config = dict(
    norm_place='pre',
    norm_eps=1e-06,
    qk_norm=False,
    init='uniform',
    init_std_qkv=0.0413,
    weight_decay=0.039,
    batch_tokens=65536,
)
Below are experts of layer 4 (counted from 0) of a mixture-of-experts language model. Rows are named router (the router's row for the expert), gate (a neuron's input weights, with its number), up (a neuron's input weights, with its number) and show model dimensions 64-127. Each number is 128 + 32 x the weight over its row's rms, rounded and kept within 0 to 255. Numbers have three digits each.
Before each expert's rows: a language model's description of what the expert responds to. This comes from a sample of Wikipedia text that the model never trained on.

# expert 40
Description: Bare spaces before year digits and lowercase word starts such as cert-ificate, cont, acc, in government and biography prose.
router:084099147103153081113169155143103083092100158114168144124211172084127128153141138161170127088057164159095113157111101149143109140173153158091139148145155153087102079165091121099166154116160142
gate0:085166121085195149110081072166115072175165099145134134135167094067178164167149168086117087099170158150176155135071131093154142148160147106136162096123164052153152117116093156105105123085114145
up0:043119110147142139108129168186140118149100149057077115188104087144070146154101105141044120130115067134105136142125115179166125100146133135099107114207133097111174150123109149078102114157134156
gate1:138149128114102134126136119159109136147140110067118169146195154096076140162122165158107106206079131110136136128068152113102201053146104116138134184165163137110108122109097163175117100155142082
up1:190103163161134163132164140145109147139173123192111134140109128137209100090120143121097121096149179125160159124111117096131070154106117148121105097155110136146110124105138095108074162062148154
gate2:110134115114079104122091142114095076155145117164172080131178084107167116147163157167106193138108169148144179157102166141150104103149135108093131153134186200089082093133094151122170075056146132
up2:176130124092173097149163128103107124079157160070112121111155131105125119030080129073154191099084130098137104129157165131129093120048114165115169145162078099115117170137150154188149073170130066
gate3:143100195138133116140114140144150199133128178102173112099110115156132118156157086163126191155106159158132186098090186126114135158155156128158109146122138126120082054148127109128102077137116173
up3:140093152110185120129140101095097099102140103163080067110189120095107144133109078089136160102150099112107185128181133129117117110052178100119183138157133065176151108100103111097137093138141090
gate4:123133145112209109160119164160120083097165078125160122122132150073113166100132131124099160091084160145110136155076094139075161131124124164088142092156202135117170124119142189089144133195099094
up4:125109146068075215118116115120123168159128158117171120175092119163119122111162083146145158210184087173151203106139066130096170078148097160113144159146131163190183160123118144111136109095141100
gate5:124125170092090161118181146198128172180113151092047112116108089108130070108135117137142094147147090115099108122130076129126141092085118110068107158137121113126107114176096077177185111059163069
up5:095084164179144121150195131117143098122135137075089153127147124124140168143105110144098123132113087142119134097111130110064116190128118153117147111092117094140145113173121165133115144080099193
gate6:072099139189123121171160094114156096094092151120106127167164072110136126125183132142146157116150153098179137106100157132176159142122150117078069067160168111102059114139089053148165149166091122
up6:143147116077179081142164145156092100168122151187110123088105103144119108113113170127106141113136157120157102125123114207168117118133089136111128123142100238090109125129197146096144107108104121
gate7:134099138152123112136120104163150180119084174134087070169137138115090137076128080148110149137092147185157065124104115123135101131110143146183163132162162219153009136102091122143174105129106136
up7:146108210088112094197160082061162130157126150057128158108143152107115154102163124134124105079130121119167187115095105076058129137100146114121100091155135092172126130153127145118142083122162145
gate8:088099124116165122087154153207135138124104145140110125149153175113158159158113111102158143144172147172086171073104118174116172165162171129110074108137163154074094133172098170179155139170141101
up8:084126129129034163124082161172109112123163152124149168119078123105123112159085174185160183123137152114165149132095145144105132118122127157149115147148110093183147166110163130078110127160188125
gate9:146105036110154117131090112136138061102125135114133144126143094133074054131110177138115130118128135138166097112109127120111221106092104122090142137123075159075150143137101153194160160125141164
up9:128026072149176124231110095077104124166176124151127128116098191075081120124165106097132157106135102127126135116172142145116101153184134144098119105103138160217129127149103152088189090122107160
gate10:112150109154106129111153115214190138134125127120167127096164152097184173152113144147155132153170132140143143198147134076088135080110078154068116128088170168074134084111140138089133092117152176
up10:109143078176135130141088105034100096121139116129177098130131136167098095091125138084157120130174167180129110074115131127179103182108173128197049125057113104095077087122173151092130094184096098
gate11:121114067132170081188139147116069104112128111103102071165121088150106163145113145131090166126104168178155097184145129169172071169167177081169113156137132127078124046131117186124136120077158124
up11:147096131200094182122120131139143061173148125154138109132140078184108121111087084171138178139153152116161124167057156142149082112067076116175121126099073134083146159094086204158167173115122136
gate12:116114140125049109128119205136091145136110113148169106103191109129108140118153073132144113179115102091122093104107076100078151168080096159066129166071099150126150108108136150088119086141110144
up12:135116140104158095132139121144204136142175103109157143090137100094164155175139099074118148136148151150135157099069164133085099096178160067142123111038182176060093141100113103153158050143129127
gate13:140078115118121083130082144176125114143114110146148093122132133122123155119136162171167161056145131138133094105116086119124102182104151136105114133174166121185128172079116149103154141148149133
up13:120151111153120193116108178142174138090094154134093087106084105121186108109167126110153122142168159105127129130146174123176128175089157121115129109144067139129139135165134084144107083201109072
gate14:131132108145168181124111132119083130139102177162131187105074128117163156096137088150118118122100122178112184154168108129097115081149137196141183204086158116132169169104108162158080111121151125
up14:091131199199074126116166147185135118155067119119190133078122081108123098064130074145128138144110122184092118110113161095159097222125131095153046100132140087118162102133193144104079159130134071
gate15:113136171100142115125162187179131115099109083050179159161141103128145098146145128132059166116098133169115119092136088134156088109084179173118109179134113135085134088109149095163126162134153099
up15:118099102075177119118137082091130152100145183156128144111135147189117138112101150210184146186131097104177186127134162121117153152166164089135110089136163122085064174132135143144149106114169111
gate16:080181142125115113112106126164081125156097193195165140122088104149104161197071063151176124143129140143134115148082126148086088096133139145123148105150150197116136127167090121101162106126108103
up16:077111255129123171133132141148098129123118095093111126105077143126125192171142085064124164149121097105097109117171073081104084120155126109103177129148071104173084120122153123171137112058173153
gate17:096158141106125104169180165143184137129101128113106209138124101112127071125130118136141132110116132177151101098150129192112144137144128165121125114120158160095115088094174167168064101105116130
up17:197130131164041129117123099129076206127165120165162103151107104125168122095135114110159103138122108117111121117150085124211149165143117099176134127154111152126109067111159096074141081092103154
gate18:112106141144171099058165076147139104189083199171133146094138138110156124071106092128206182155122156141106172121141138136137146115169151212118162072135138117132124089120170077157161169095100127
up18:124074189163073162189144105129143161089114140109104108138095133123111128110134117124148155181169173165127116111181141088108152140132140071212201080116105147099109111144124126095162137104104130
gate19:074105093157087137076152129078128195081099134110161133162153115125100143174104107166112172141086128176107079131102082094160121127163123117154143079143121147141142133164103141145170178105097086
up19:173175198131115145098153113149116154083165164164144173162135167130104100087097155041118141126114102158155126158068117114104117088125120072083049097151141124143074097110113167142198148088121145
gate20:095077111135124028164152105114092156104078176143192063103163101136126101157136116165082109141128139114155077087121126150122150114181117155155108178180142111123132152183114083166140107146097128
up20:071143153078196144147214091146118133145133136123091064091151150155159172098139118162058149062116135127116127118115131158106096094127084165144109180173172079171188175141164137085159101144083114
gate21:116128152091164110113033182126087152162080091091133169099067145122137189106072151180097113127170097138121106122103104072158156123138127185123113119166134146147139131134151128194142132117135102
up21:167107145115148154097137126210102127143123131094134131155129121165172134130110166078094106097113094098070113134130071156135000123124153097118144187142117143133108120127114163102144119169115068
gate22:109087094121056129060162144143143107071128155096124132152145118131144137096149104078092097111098085118153096105177115074093121161138094166144128174163154175116104126106090200073203102182133131
up22:175128111141114104150106129162162177081123174095110142132072136113147156149124108103125115127111097160084128047116130125102153099136081156109120177086141112079128116196160190105159190179129142